Below are experts of layer 6 (counted from 0) of a mixture-of-experts language model. Rows are named router (the router's row for the expert), gate (a neuron's input weights, with its number), up (a neuron's input weights, with its number), down (a neuron's output weights, with its number) and show model dimensions 0-191. Each number is 128 + 32 x the weight over its row's rms, rounded and kept within 0 to 255. Numbers have three digits each.
After each expert's rows: a language model's description of what the expert responds to; "mostly gets" lists some tokens that are sent to it at least half of the time. This comes from a sample of Wikipedia text that the model never trained on.

# expert 0
router:140154116081144158130136128158081094156145195107160089114127105125066141160085065133146117139171095159151159170092126143121102142140097089130089115118104086100105135200119156161080061141152169137123137113109138153151150112142072155154131132085120100099109120120116117140107086147195116173126087114244182187144127147111135147094153107205193120116114122124150147149145118164180146162113044140146126107116102126139067148180102135161146122106126150158103087143090164085144131137125155095133103100034126111128137105088142105148155132167141108177147142046124080165199131148114073098
gate1:130122147105162144088117153143110098100107123080160151105112110093151116138117152197153089147100139122171137124162178151156144117131153089120072165089129096113173106173138103143202118200129135129147109171101101119143098098167122121154174169195106125186145196154148094223145078089140159149124103062111120101127135138125103103128104154234110147099102106097167141152156094159161119113113069177159103150137103088156125085202164171141150105118180138128182148131052108103130074176071120114125146164108141137061085108128099155194143104100123107158109108133090113147159138137103126149
up1:158172130111095208121084144108096166172110110122152097136128108121136117140102131105150121122155221064150160141138125161176142138149203160108197161203172134141178062170140175085113137097129183146135134147149105084136137124135109121089080083145077111131115150126175128101146142113142108130160141181124089149117112109111184076192100149076108138113169128087145148080111132170062174137103196110149149145069179090092129127108071116094136108166089183127147134105137127115136148128131113129092134135206128122111044130151160139099119131128148125137190112122040131117106128084125144155
down1:155099142126104084160091114127231166101106141150193179095086142107178113130145157107111111169122060085150120112148132082119106132145146186138127170161146165141147149139121095119197090154176110100138190158123127133086090131090168115170037130052126165081150078133115114163080107131164105122160158099126139134109129137089095147060125175123150093158100119176159081164106138140096128141171148134123147129131170128074082129091131086122161103118077106145106158165101120061154103110154116130153197075126126174124144150084148170173101080105104129124147158107154083143112162134121124207
gate2:141078133201091119145164134172093105106116100151130138107094112125079149088082175188110141151153102091138207143123146101154125144124098098093108143097095162109125152127136145169113131168126083140133131129041143108114174084032173043089102090159116134112087155130129135193162142122051111145144120087186098120166099148078164118113131142222117117100115184152125183150127120127093095131089154147152182155143172105134096131146060077058126103150158177144087142139143112133109149145136143132157118179069108114092106117162123102140103079124125118160104104121181120107096121171105106114
up2:161159140052106139112162154173128132105130116162143189153163208109110189144118081139105132102150145187065150184116126157128109117104181134098158107112191121152176123112125163104148166150129108186140079180101097138111181147147139140162127137174145121123122075130140174159158124104128168123129149098098125173130097184109116125124127144062142092112179065109125098117140114105106152126175196114150111125202170112113160150073138129105105108138137157100122123152139113156085117177095121143125064142157136114122206144094173104059064165121084197166177124162080150097094153150134148073
down2:118072088129182163155093121151124139159111116086156129122079094131142108143178141142196109097142070079169093177114106155112157123134073099181117141135125102082090128080129152144162111166155126123176134138100126087167172109131104102056089158098176083124178149129131139183103092150146120125138085113076181099092166168143115172171112138163077114061100120128145171125167139100148107177042143065099119155178118152087129196125103105109119115160123091125121187118100112102127079122165158022136186140152107131097093129099122110133107121144129113125110167101116197103119094082108115114
gate3:123132111102128164106113143162158124156097162125127061126128104155085177125134131144178138150098155154160153101179125092084157115133106091211144151154058092161111178165133153155117128141124107121155171132066086094141170089167152135113123107161104123139168145085188121117090112059122167095129085133149154100128152120125142067072087170159168139078079156170100109133101165133162072168115053136227100088117110137172149158150124112105152123114080107176083085143183143097139106143113183105145146106109167130061138116078102084170144092137137106089145122107073170132121167133174105091
up3:137165057093175102185128141070073062139127125106116177140137087127174136158172115158137146094155133070129129131064129128156113159130143146051081101098204150148136136156114118165106112124138142154148150130118143136133124138173122107073206146133103178158114126112074144158083149157195135151100135154158125150093101171146039181145141105059090102084133117102184127110145140113078141164112116124182136154158111123095070132189077156141072158103116127140158184110162133184098111152120149075127155122091134123098094162124124106056128099136109112154121090133139121170090100191095101143
down3:116153154086119149120115171103154131111149147108103129104160080144127141125129170174080155121152135143111171147090105121151097106077112158117111125121145046116172163207107149124142080200149104185096141063123096111111150165097129169080121197071140067137112150123133082156075085116172137103108129179201140100157114123135092096106114139160092105098085120126141108143148139123136154133137156130085174116151136093161099116126109196226151116117172165166065133128124109123168053146106103080128115094079127122134124169183100100102126122106147063062136109114134113127162161128157155216
It responds to: Head nouns for groups, works or things, often plural, as in team, series, songs, composers, plus percent signs in tables.
mostly gets: " team", " series", " games", " band", " members", " group"

# expert 31
router:146119143105121138157101106114093064155096152071103116121071106116153135098113040155133068150152124192129174154136136085135103099133112165164140130113128104160113119095163123160137163190194149076167118105073139069145131118147121144112098089058084106165150066100134154114132067125167126130103147100145196167145116186097096146126125174173095124124094121082143135128103133092105090093135104152153147139173133104152107141108136138158126071125111122101105143154081255075147131182101147118096121140107136153082134106134151079094149029128156118161198145090133139112114118139084121117
gate0:150083150114147177156127193181073155173070073108147131200149096165093145134157082103143147143136132122117180196149070140088100122074164149121168129108150134160115110123132173152119135151117170124098168121099135084129101139117087125166076124135096180119130109117121135124070080125089124096175083103139113089152132131131143090110136167140174125149133068079140127133091085120136127105148108091192121091146129147158154030122177130137111123150152139114110130125173101169087121064174082078174132071097142150109095117156124122102146151033196103123149119097147092044099154132128101102
up0:163102155140136137189140107158115122115111153130080199151162126162153133158156090131157113134118138096112109122122083117175108144134105116081112153139082116146062115134108157116108125111134099129151155144122127145100193075116167129139083107145120125134109208107114149106113120097206082163141091171139124120199079125105066167183155098129101133134136151091151114172204041155127099199077096108152113135178118150152136116076139117195162153149111200193169090127136091166134138138109107097132111158158132057144128105068139167101146090134105107086083095109161101126174113050176122144
down0:108116117124124135176171093122137146095105117100048137127094122099083144151123107131108088112119091086121103127083136095132109105143128132042150196142160138173125105129133083111110109131104133139079117137122137124136178079203096094156094118160153136146132078140175095182134088182157065115127074126136115099083177119090111092133128084174168131148129172117065158120215112161170157165119112048083143095145214157100127117108131094138167128127156156087189125047135125122094075155188109178092086123134134134105128067101163128128154176128159143149077110186098110105121123121136123133
gate1:130072081132120145090058120118127111167103131142110107098072133148095134134144125161147141144083098120102155156110138142164086159148090185136077106119165129165156131172047124091173131117117148171078129210066130173124166085076116134069122158084101157082130091122100158089123098083153098122122157142113128143099173209119177135136095145124159117194114209097147167110159152124095185146137156151198145150174164086129128120076116163105163118134108125125182171162123093067151103110145110152126131138123100198142163103133121130112128088146130166129136166149147178192098078118159105078
up1:152141143121168130134146092207133105077144209143142142170116110121119129130122125126129145096065096124148130153104133088077142119177096175096122122101139113098082171104083216140098126151111200138138154134161159148182131121159155109110128146086116096118143076096157123102116127109108157113109085110054131172097113099202144041119147100172116137140109078131112087135091142131137122124122142151162158153097166209110113179135118123167132093186138021144121139167138113131162115147161117128107082132082111126141146115127077157068049153158157103130144107119128083158040103113110170099
down1:048131110126118153085112145105112116151148158157120127159071135152109158055143110184167113134157147110128142093133174135149111139145099148160166173061173114148192146138157081081171138092121098132109119159121077197171144141099102140053157103131115158188117093136152121102098157109170139161099161150136101142183138114144061118094110130170120120191130108075164071187178147195146109048139101102159114079084137054156115167117146131111111165122070127114116109125161140150135104136109146174071185139127120146105164124138133157120143159136158142115108144159131092134209116138197091159
gate2:124171140151100081105129178141089123083165102189117159098169092130037187042120080133129084150122180102119109119116099143131125139122123192137147169124133148148132122105121096150150099101166098100136130091121116185097122140136127165081094149075088133102086053095130088142063159133087093133098177149084152059131126119122135060132085133157139122156123126175122171119128080126120081111151136165176161078113143129182132098121066163136133127145086192107179114078120135144109096038187134065090110155129136167130148148113100146138107104142086146141100138147197104171146113121111140157
up2:128178126114153156098154138160142129135171061152123117098168069161136149127135113157130043128128143121105111140146136099076137196130141104187153130142114140134118157155173132112097095118151082122066167145127139158135053112099167145116120123116080075128151115073132137207106139203120113131094179088118090147123169116137137067135112196136106069117177153145097076122124135138155142111084093140094150096138123107169113089084130133138116106124115141144124096121084191079108192098171131077174136106158154180122168199120102087138071145092123137180051132144139071183174128103167152154
down2:118114153086184115087180163115075152086133155149094149168146104120164232079109085108089088147168088127120114146095098113093153119148118122145176103128122166134094160147094086078160154134183065058206126132114196144112136158120143122141138139120086188153181135129137113083128156141107110152117189030111156156134108102105103104142097162104097127178172116105161145129118133127131087132153104141143131075147097144158105073111067151154110107195101153106176106122106141101100135117098099092115099115130159118097106143145064161162116083173106124150120133094118032130184114123114157131
It responds to: Main verbs and participles after was, were, he or to, such as opened, made, won, released, removed.
mostly gets: " made", " used", " held", " won", " received", " served"

# expert 16
router:166151139120082132136098161096118098152118202145139136111123103114121132163082097107175163181124104167075106163112122123123150176132110105158116154091080096109103076106139167139121078147179184113166117083109115118084115108092115141103137146089127148192119075127127130113085141168188112107095160116251156177125156137080127104063189140180128114105149100131170128139185139116100138151137102103072131131110161111129023175132139094092107122142125119106157097116105208122211149136140153161131134148089113168160156095111128099092169150123171140159143122069144119174130143134081099087
gate1:072125095155097066103086102161139099150090149195153091142124145139187134109130094104079179128065146134096132104110158086164000170131107096101104118075100134065105128103093177101117126131152117158115208113086154121117127150135156074139113142153152137103079057147107111090105129099097138146114148099071103096110148114064158142173137123144134160082165208090157151115168142152153163113126173183123160147128106117156108150121148146114107118149132119163086113100119158154127182176106060147147159170075158158131118106096168138153138142138161085152168142136142099127120091139196128140
up1:129149129091065142112126138121127188122120098110104135145090131116131119150106139109139067120112157116163096105146066113124087126196162125121169132131133083125133162143110071165115181109107143164112182119198114087183167197139078207175068108157161171190141095118066099118155082188116115083139131166164147112174135070133123162123165163129197159101111143162152178083176169107143113136110172123072131079168152088066132191172175103127117109140108128128178106140086141152129176091119153094130133103110152157124091101144190091167123141120094158132147072106140154156104143122119130093
down1:115146114097131121147165184122093122124118116095184140117119158115110092082131144145172136086201129138153136135135125197119155114104129154104111186207132121161141089112125086168137141115085140097080136076117118151123139075126154169078119200131117159121108179157209136094102127166107139067093146127126096151131171232147162126101105099070130071105154082136133116142154122129106061106107094017094152145132063144129103075146153138109141163128144184082111205155152135139182120110104076152143144173169116141126119148144146166123127150082107151109111106148123133121076111093095183126
gate2:091116124125087187152137053144134136125184101126132107117057125101068098102125169129124147161107131129103095100136157065112138118088127125124075113097141092109117039084139177104153102057087070121143102145079115127134158118141119206117078135122102103175078156073146160128144178073079152151141056184162150081099147135147124136136110214155127169133134153205053148139180120152126118090134063186127150136111174099111118174130131151153142145152133089162132111127124128155122135119138105140181097133066089146097077117161119111115132111080107084107151125124135140153085087151130147170
up2:131084132132131089098127089122133135070093144144194114146103188143051127141082142113141131149121168135087141109169126121052087116139121134148089122139152128141160152098160072122097075075108140105126165110123120125177119147208058146139179190172104115098160110113091150126104116183143074137196139152106121153119062103178115101131107058157149110146137135092124164085139161172128134180094155120137144135146117124206142130073226101146090137102092117142146172117125179166144106063140158140168148140110162196154099121077160157100126143152125113130138146131116090145093172140096108061
down2:097121142150173118114106163133136165109205138146113089202055128127101059131132123140120170145078117147083131127116132136149107140137149110154176176203145114089149161160132140160127181160145148096116098125173090176148175133097057191128156101106128123097162088115141145158109124148154071193116161138107131128085121144135177140100124130097179133180132157069130129097082148113138112218122172150139123151091098157173140138151137223141107095153102082158110141136154125128163050086163153124155151169123111160162109155087184165144114159187131146148160074171126123165110166103077125102
gate3:160149154105117129082136117115113139183085072191128130150178176120139108148192080137082104111189157125198141156110125148118118105124069126103170142121065123122191104139136099115126101161130223119121097117180135108116114107130104149146103111097132127138134103117127105152060065106195079095156149188164102115098096142162134092155172138062128135089110098111120079168125145133156132086125094148117138159111168148205069148164076080104114143112144105179149181105085149096169133099124173146074146130092151167147125154084089125089132077070147128104125156108120158193130128068140148166
up3:105090122154135096120143118130171120132136194148083102116145074190120100142126133189079069101178194165075147077102179099122132085115117142108117101169112106196084153124135133114171166156101101049138148155077162158149179124163157144090128155145115160100099108109148185126118170146098104124145167118105123107109162197096105178180121083191111149159092155105105123156129099142167131085121091133107100090137096141098158092114121138148122157122073119113107139161070080069116074134148143119111114106118134139162148118150192109163075124064097151184178167112195102127133124085127099189
down3:197194100097154148082119147160134130117123136168169173119110173076189080137150090092110156089075141145145113168059096120099156094094177100092179151148077100137173095114142108119113116088124148150116119112149093117135088087136119157116126169056108083149112114103188092139180122061154162083110097203097103160128070163098103096157121163065130123140149128093119104131147119141182151150134101152128142160091133127107130106094132110085098110125162163132151147104098114069106168046071123104141111147128141188131099169111131139102142131065192170079137099152145151167072168127134110094
It responds to: Place and country words closing a name, such as States, York, China, World War I, and final year digits like 19-89.
mostly gets: " States", " York", " China", " France", " London", " England"

# expert 20
router:146195132102124129160142153125119069176081177113140126096157166108111116129121134134158114110107118126102127212156143122153099140110136104145135166088097085077062064142132129126175116126176180195126176045100105105114143122174108165118133108084130087123128046069119129117097076136159184091071117083192188121152126182089115136117085169170146160130164138140165159142133119145095072131147083131144158126110142116132102152164142143079181119098093184154099111186133122113152111089077108097193107204084110153158141140128138092115170107120164111171121128147129105122186150107104126089
gate1:154146135176129113145096122130111108125140131105132168182148096150177103142059078162156105153163191110142159113107138114128140184113134144116099075122117116112141176082129079114118174120068148199086116119118216098115130136172083061161159095084093122123192126150151206143104150162091193115103134135160120100167143080190144106115077132159105171157121167081089119132144120127118131083125162108141134127213119134121140113069133113125091101131150184151134172121118109105083154174136159218122161099143142102136110136140137205178152114177131141084115114164178165157135130128076106091
up1:097105124138094119101166142121145167042080102097107171167178130190126147125087067175147079123168168172097051107037120128068089130125137094145112109087175141134114097188109178162125143126092115116076132138107176138131111084149098142193152084083145140135136131162113145169084129163147137156146096099081126111151147109102079163190134137127164105121148172123117107138079073063121100107132151151141086139131033121165071151091096097180146158141111123158110107114132171111136106135163164134078140123172124118079112122146120171120134162103124146137133143113113187161124132166086056133
down1:155160123090126149155125129120095128148106099093138143170102120146093171072180068166079151061165081141103123099135108111070123177116157120169114168177129132220192175136110096127152192190140140099159196175160105117091087170145092136130072179202104083146107166136170108115168127111105045163132169048098134125153120149111146124107099130094105095136118135100135112165142118123130160164079161130131098061108152128098132133100153139107130079126127073146085171110104132139158107192140168137147116136146105114126118147153207092131099101101074176127150149146110124090165118151106132140
gate2:098108162097161156150134117072128145085119131113107113154162061098123111166157125082121069124077134202063113181117155156173173115150171071124176111123109123152165114109129128127112107132176154155098111115099130111069135081149099104062169175167117111170127139160096154130158172172097156120062121149080109161101129136127141101126138071194102122125143121095138163124089113091135123182141125122067100082111101117126070159153085145105172159205158143069168128109098159097068152160143064145149167171099142162133153119084081166110167165138110143084151081158101108100105140162146171086
up2:091110117106166165112174071120188086160118131142151119119086085181148196114092075159131119124098099136143080156094098161183083118159192121099069162178171102150163149126095134061151128131154117139081139115118149159077111105220093082140103113198132147110147139140101139102107133107159066176129200095105167089108076092169112168108092088154114101106073142128136134129148121157148115146165170162167104153125118099153144202114093175086162147155166156185152205118084144117159146127169168100097171129117113126113140134106123161106110153107062144135151142160106132116144089137149126098
down2:069163138061134108154127129137096125101135101120140165132117103163172154147110047097110088131178121089126096182079159131109082109120165095104107118108170123069123111094063074199121101136125164156164088152139128151150105094046127090089125126107095090181106146094104121190135157160077127155068048136142089167086140133093167142119122129120107154107179123083117157141099116121130185138083058135137118101119080149115101111120120094131116167157130074091167137136100123164094102127139163140143083155142182135088079116116156157109181119052125118140153083074125080097090132106143188101
gate3:079153095132122148144127147140154109179122171099075187174189162134148157157109085141113136099156143194196127122106124034148157088112092167092175152132107126140110109168042163167201166105128156138116117080148139085169115155106113148141103104064110162189133140133114083110104113125126103073107171136163119116084165188109128108090084108123074174156148100100165159177115094185108120067068107120106141154085135124151118130076093083121148171147154133111078116108119089123168155112123157077184123145152144173180142113146148101116147097112126122169159170101152144080098122125094110103
up3:139113141176121229091089117108142143151182154160170121092121140137113102140128117136119172082102105151103092145157126206092123055168096132124063114123155104131183152154127149068102114105134173108139112153098112136081134093162106167164169100163141056117152126111190184122113121118122068140183145158154129138148206155138145172160146159149127141085083151155100157082128157086153128162116147119182155069158079135136114133194122130142101078077147095107157097148143119084181129190159098152059137109098063136151124089151133171099137123105124110138113098099109095158145153163177140079
down3:146124184085077102078142128122166135170137169121156153119142082138116180157139108116157155059134104068174117100154141166115117109154174155154089208129084105149136170086078124154103158164179147127090083149116145189144137109161096126143126173177112101160150143076129134132103158112145176123169128152182126070168128100089133066126046068140129058107131177125116160114106113170089141124081100120146186190117057113132149149128117147116124130119091150182187082097178190120165133133119150104119091106169106141110149141169109081152149144106175099140123182151126075136127128099079124111
It responds to: Common nouns and adjectives directly following the, such as first, city, river, island, latter, largest, often followed by of.
mostly gets: " island", " latter", " largest", " None", " upper", " city"

# expert 12
router:136170093091105161183136177130157105117157171153171094131100108106122143144089146134188088178150155128106135165073108118118140107128103110126068123073134081104089119167116140064164097128116186140098168132106102151113089132133132193131117116071113104086151106127141154158115055119190155155079139143126157181205107117094120173161194141179133099108140146091191123130142116175126113115122086094144160165159186142132100114167151211130168125120096107132156165197097191114168153126116132122101121168133054110115142138077116175088170149141080074154113164097125132169124089134077106133
gate4:174168131134162151117136147056137157139148102074194129157099079133165056170134138110180111148188090106117118172131168127151112159096188115106073171098178073139122112092132094130152184112108139118165131152163115144186133092155142137105164125096118134212131177103155121121131189166119168152147132146128118144107172134107111084171172220116133099105112066111140177174152131108070113167128113113114164131153158052089107093104157114098140133134096201137105109200180153095142173133138121112081127142133174162083109175118070137133120127140118098146092145122102092114130121097143071138
up4:138154115144070159099112133107195165144170121139127098179136134114121088140144113138143153111107176139199130156133152140126200124108138137104105136088160118132166135148202122137095157098152177047098150162179096131108137151149110120137141084124114105050158086095186065151130119122143142061135045098116060122204152128117142115126125194182120075163108123123134115142159187118124156114171043087125153152129195134076067131109166120122147115083105163097133113096155119125189113091099111144085139083127103093148160059155153095152124142166103141086147172160159161133116121112121143116
down4:173182104175132101111175114072096105103118148140142091108094122096147161166163083124151117108140116118094140109137106088120100223133143078135120125121125120137142176129162141135130156113135156137165175210124056105153153135154096143102091089201078089098143077101177121148149123127095056164137071160159146066103122143158122092096090157083147112155132119182100137097119115171184174120114120117144089136136074081219143144102149132084147172184105124079103147165096128147129138162097155211090124103127101092096193125104089146138154155121113112103103152112197152109154097123107162134
gate5:174097085156065176186126104147112096091143097162170168061094088154159157116154106122107141163130059087132081133131121131099083116129136112090117097125128039067061086214146146091190102156103067097103115103156104096118113131112083123139123093147150159135117092054135098124075110122084178210141094167140184087113135066099105166159136112159089122137112113088073087106161089101138153130128103161175168117141164114154128160073115164150134085106144130128141120109154144135111200124085152158118071171106114126165117168114123111089126120142130117105093143112128101108146118125148086121
up5:162116127111163183149110165179120119108165182143129115157132148122117117123128151108048074096147177088127109186182103123102196133118144091097162098118142132072129128103121103152174107089111080130131128114189110108154108154129116130057132173094232104134086158103176154119124161137150133139068124129159106130177138119160096158113124159145097149192066134120181154102136148082129144133148092150167075125129197127108116133163104146165140106085190153131109159054146145171113097071103143155150191088077130130078174085117080102144151104162088205124114103156108122151107132108129100160
down5:143117116144088136147130117147110108155209141157131144062139091145126121152135106155133113095146117124199190119116169100127104166160144113178142135107113179117081171058100070142119199099153131056179135123138118133152140171103180191125093027170159090176148125167132153116187127117152084140151140132154084107103158132083194117087115107134147106128130120129180119148151191099189178111079071150149113078145082151122099114125121163144191171149153153194095158179095128153116126117126157118151112117152086167115154139149094095131094114128139090156111167193122118160156174125157151159
gate6:151114119162091130109153135119130138115100131126108146097153179155108162054130086126116119135128126126097150141149158149137115140162144121102205118151109145107139121115124154139099136157201089135131082139197083168141089118195185159100121186128105066155163117114094180130117088104104135163122039154122180093125080173125102128118126182147145193062167108150060152181111162092150150082151215093114159137145152134154121147138108119140114143118159100138102095116132141138072087134081071109082147173132107128099173106174144102137135129132116037079092118102060161098154100153147061136
up6:129120138089152141140124131134094123194061168151104130105197176088077138187097132127137090138145174166203083157127152175159109151078146113126177173108183168104127077133174166178113140141176109104138122095064172090155177147116086096126139183118129140119194206121091081108110099108080115075139114152150144107100089113139103124146154122135172157128142141095086131113118200119118105145124090113144159131139115126158114129127120180138136151145113109177101099166103148221083143144168074186158139158171140159123171150102159148161136105096082139146115061123114182131115109194119139112
down6:119130169146123131160114166132145072173128104139135131114125164139155130156148088140122153151105143113144102110108103100084131079129122170060101097154109128155129145167112154195103130090101085191137128141125159160128190156119107152094172135123092088132147162115103093150167158113094173142154110092112150095105146148121141107158110166133079107123160120131149053110154109133152110141117013149132079124102152076160161106101096063119163141083095137141141119215043148145219109147145124082121143100162067152115048136154103176106139112099156104086108110106106118088129123101144152016
It responds to: Counting words like two, several, many, both before nouns or numbers, plus spaces before ages and family labels in taxonomy boxes.
mostly gets: " two", " all", " many", " several", " three", " five"

# expert 26
router:129121084102129139126108103149125067177124212078105130075113093087147173113092068106152104117145083159126167131113120096165159139188121090140086138159149123078082129124132096117129085112123185144106127113106141115115118139144079178127094108100066102150084126102160114130124103076189116142110197114152207169114113147150076150064147158193157109151115116093145149135164154153122138128128071135147150088093156133206124144136128099140157107132080135123110171134057180068150079135119123089078139142062113077143132121102160107132128090127117102162164109030179134084158103120110096113
gate0:125117115148081098152103088123129138131140185131115104094113107130129182139127137114200158096140117204128084114191043114058125145155116121156061112168157178098120099074081085108132133128171103087103117092096128108177101054119148159120088134120086087115116158122139112075098147084102107099058142149128126088128107150174094141134138077164153155133125125150131139125069104179114140118154105172156117129109115165144158144122064113085141135126124135146045165125122152173168043121156131071113123114110133166127137101175181136170198169090108051188132102122108149091122095098115117141
up0:117077161111107208117151145111126097183163146188115136104142125155099170095092121124171122147150128149161181121104125174100151097129159155144128116110171119080057085104093151116158109083118230093107113155166121095119116121122158083147172207124147138137162146172100126095090160087123109141153132053107120142075074109157106162115071108093080105078136137134190122126055150133100188076176082157138136115134125129185167114146102139159143125148111117190116166124087166097130135073061154070116094116119117133103093153147103101126124073089107149154120142141153157183152102146141077140
down0:149137144098059112137185109190142174126115130164130169148104102108102100116165154164210138189116118124129135125137131181151099129159144163108127125129109131118078063105103086146118180152193086140163137115072075078157161131159147132210153164158087105130185137120126110135107113102022149170223118155107177109102119111169117115135096145075104176143122113128097108079161114149113139121094121143162057168102127060081146128136147167159136084108115142175064137155101094117083118101059169121143122112121072129091129159147139137150118151124136199134111115152118161126110147150125092129
gate1:152138115193104165131046117121134104130164121092118099074153110191126158187130104120113180132204168092140105145108127168124185151148142173127181156145086183122129102126115184113139159161172162148125130159158124142114108065123123155130117115185102050206131149139162155111174115093157131139146121123089122146112099100100163133127102120185184162128171128173132088173157121127109137066109054142084099098101144142109164202187168117165117170113086121112128109150102120085134156189084157149135191086103119122093112082143127052156084166142120106124115146146157143123175095116090142144
up1:111080101102094128121149088116099198146123159117076116127166108090130127124173153123141115101060161177145108152103118093123101066145138084097149087111103132195128149145046138171113079121108162064173118118137155196129127158181187134127153115136124161159165118198094065180067140119108129108116168069087106091120186120135083175132139134087120117128140168077114117109137074132095128077114123191121075132119093102173104144135088090131177081113182093132163127142090107094155149104136161146084142141082119088097084196089116140144113134116144129139134095153089115162112192112081150111
down1:086154168093127124150163121093126172147054113150099089122133164175138118106141157130199096165100102127150135118170125128194103128168032130097174153122161105124146206124069092095143078147154086105168087031119092127131091182159149127097152160145175115096162176137138163093089084157157126087132084121070136105074147158088080122143163106080096095102131186089139099143132160156086106137153112130146105108162131111163100116149145121128144134161097161123152132108156106159184125149084143175092158145155126131128094162145149126110141195112123184125123089138155143062071180092104107116
gate2:148160124114118130137153183147120124114140080087154116131057158102140192157112136137118186147089116112113111134078195110118129144202152113116063086110099098148106139103157133154088175135199085064101166122145102106173100128127183130150098134095085105142140146155089151091143130069107127065117100151104151121081138137165138097145123156170145103161177054128163164096115105134109138121110110077216111107127101127172119162147149077081133069097141183106101078141095114127072115063082139143159191126082117170146135129124123087136141099175065083138149151082110118071097091135101137115
up2:111151091141143083080171074164101187170140135103080202126133101137151133053116078117123132167090077148106101156090149129185134134136137129101145161074100124098140117153151133100156100102127097144171144069160133097102135147098140113142139189095163123146072128153158184145117129174138148074139096120130167113147132198112119171167231149150154138077173094109169168121160113189129119154122108135153123200172082137146097116111087125140181124122178165140115082149116130156141117212122090120112132134142128149135091113155176195148104085102093133150125124092177082176120168144160084082
down2:091113134144097117124148100160157140102157103095094159092146154131153141021139100111189108111136126116082169079113095139125137155097158090099158194130121096147124179182139089114133159162118155122189104105135181156084123169167172185122139181115137097112186134204149126074106109122115114137129141106119121096131109168079121131127106120141117130142068117133100088125145145122077116161095172179219148130126138121072133186110115095082161121088084172119206105129129111103186111151100146086080126080112137133162083120088149112126123151140075076085086144125171140169102178105196099107
It responds to: Verb particles like out, back, up and nouns of action or process like growth, development, attack, plus -ing and -ation endings.
mostly gets: "″W", " development", " out", " back", " Animalia", " growth"

# expert 19
router:132166089088118115164108126107140107171150141171150144128096125116189114127098108162152113175146129170123132134119086105130169147130077159143137137106122124134117111115138141082143126137126179107114110096102106108132128125192121129096104172084096105079117093134155139103111128155232161136100153151154154164142149186075085130086158172212141157129096115085097062155177096127117111155183103158106116080093140131136088194124125142126135058100102214131137162192089153080157088059148160115098153108040130176147108127096152158140177071140105129136138103065181114163092173107093156109
gate1:082093095161062098175155128146161160094100102175138131137168105080167107115136079171089169093133175098125111112122147141091145099095160157087129120131100152167098114125131145087179102149111084152073103143034167090147132183171102114119093069087118113130133115117200093127104145085114165190138143136165154112178100120120073153134159095149201152148150123170117111161047103148127152059103113094144105092161127161095117107154164147145040111105114076083109148084154127153148090068136130129147118194124120165093140137141104141115114127180153126125162109182168115078107143153111110098
up1:121119107235131093134127105189156131103131188150042130098146177128121112134115162152082107134112148123071126087112080099128077119125116148115197107124140084100071162154104109179089115104115156137115127140131159073136075139141109088124124171134144160183086138155120134062113091097078117124097135161102103057133115129108116115143183123125086165106125113106189132160126131101136170161123141126093196165131162122181161069112127102124092109139034110129127191161170091103175111152109115082135137135141117130124144131149150103155178135135139127137083110092166100103132080108123215043
down1:107194175086117099172116109146098157074116137182159080139133078123122071127150078168094189076143093103123076112134056142165129109108096154077079109116112089147130121184150151084127135133049127113079124094077055139183149136153159106092139107167125140127133068111176134154131162137143108180087173120064146126075154055116073122134155103177100139114176057189149116156149142137121146153109098106139101154101138162127130122139136183113187116089089136123146154118167092110128111101169129065126058178145143162152086114122165138141111167164167153131124151113139149128136126132156100098
gate2:127145121219093134151153164105141144091087105131177099127104114174147116103128151122169165103115165089160144102129170118208121091128121160176117105140146173106196085161117095170152141126136159112163122119106116097121094131135154171111109154126091126177153167072128182171089169156086134141123129094104115124138167158114142078078091146117114181117127110136171123093136123122188133123136093118170141174152185103084187144080187132114111126133164079190122104148143075120128084107133112032137122085081143174148104140078161207139112127135145126111071116203116127128136137143026149128
up2:129097185109141149114135120126125135136112087143099089121171085154149105148200097131161113152139134180098132129134151085123093126160113135063127103073091037115058113075128142136105124065118139152128146160087170133117130124144168100194102134139117135146092106135166140160129186127145126112092169080098110114179133154062116164179118106132147144103152145124080135173159111107132152140140113182146157159145185087124104082152060165073124123139099083179123141136093160040127158174190159100121109106154151087153064081086114124139092122194100100072139146197176089139106132083116114112
down2:047127168167174154183124051158118110143146049125084139155122077116133142127117239145125080127089114105116128143126164056152123136127164149103130121108098126124115067126140126159127130103141128143177160106143141135132076120124148119157090089104182164158172132113136084160114151092117133092096120067156146116112199119058178116125118139143158091154080173159093098131117124112161086124145152142143152082103143127105158077161124040108132088163153119149124135129099124209130151126120177151125093119158123126177115047178147148100161161166072124094144127185165109131073144151085110139
gate3:088131090132118188087182094129104091093117113176127122110055167146138145166152086148112140142161117117109156073095145161127163107177087197143126128154133144087125087102140150192091143111085105082081163122128139090141143060144125111156118108128132111058119108140102120130170118142193152123120056130140064208141089133100132103100166183133095151089152166139132158164115200194089121143144111083115200117064189155110087114146104110079119126167113191141121105135094135119152141097150139084083147081134148112129134107186127108099118127171146113177133090095165116147107068082160114114
up3:078144118111149138143196132114131095178135115102118148165134160110165092156162124105063157073109081116135180139084128126093134122183083171155157141077138134144049103177101148137087088078137088164126149147150160142086207114112141156107115128123057147118079131185117141162114134089129079146085089131121087095117131168158122093084098126116190116100104109143135121115127107174179090179137070104190218166091151099108101111108116158137110069132116181168141142142124113094112169086163116120127123164153115114103130167168152087135069179152160118150137162150086090168113128120201128085
down3:138129117151114198095224094100174093143138107082118080130063156134156148117096105139088140101165141116120127111124132150160104147184154145123132181147118135118160128146135151191141136089125107055121125127132106172083171215170107071154117151090064088078132109177141109092132118118117116118087137149124135126116131194119109124107141162137153149117101145150107126117107162148122173191118115142106143100092126162131150148166083123079131170128157190112139091110119128116123180124146145124208114152128177052171153086205092188080155200118126152144095115055138147097144158074094093157
It responds to: Two-digit chunks inside larger numbers, decimals and coordinates in tables and statistics, such as 1,41-0, 34.2, 25.21.
mostly gets: "35", "30", "40", "32", "31", "33"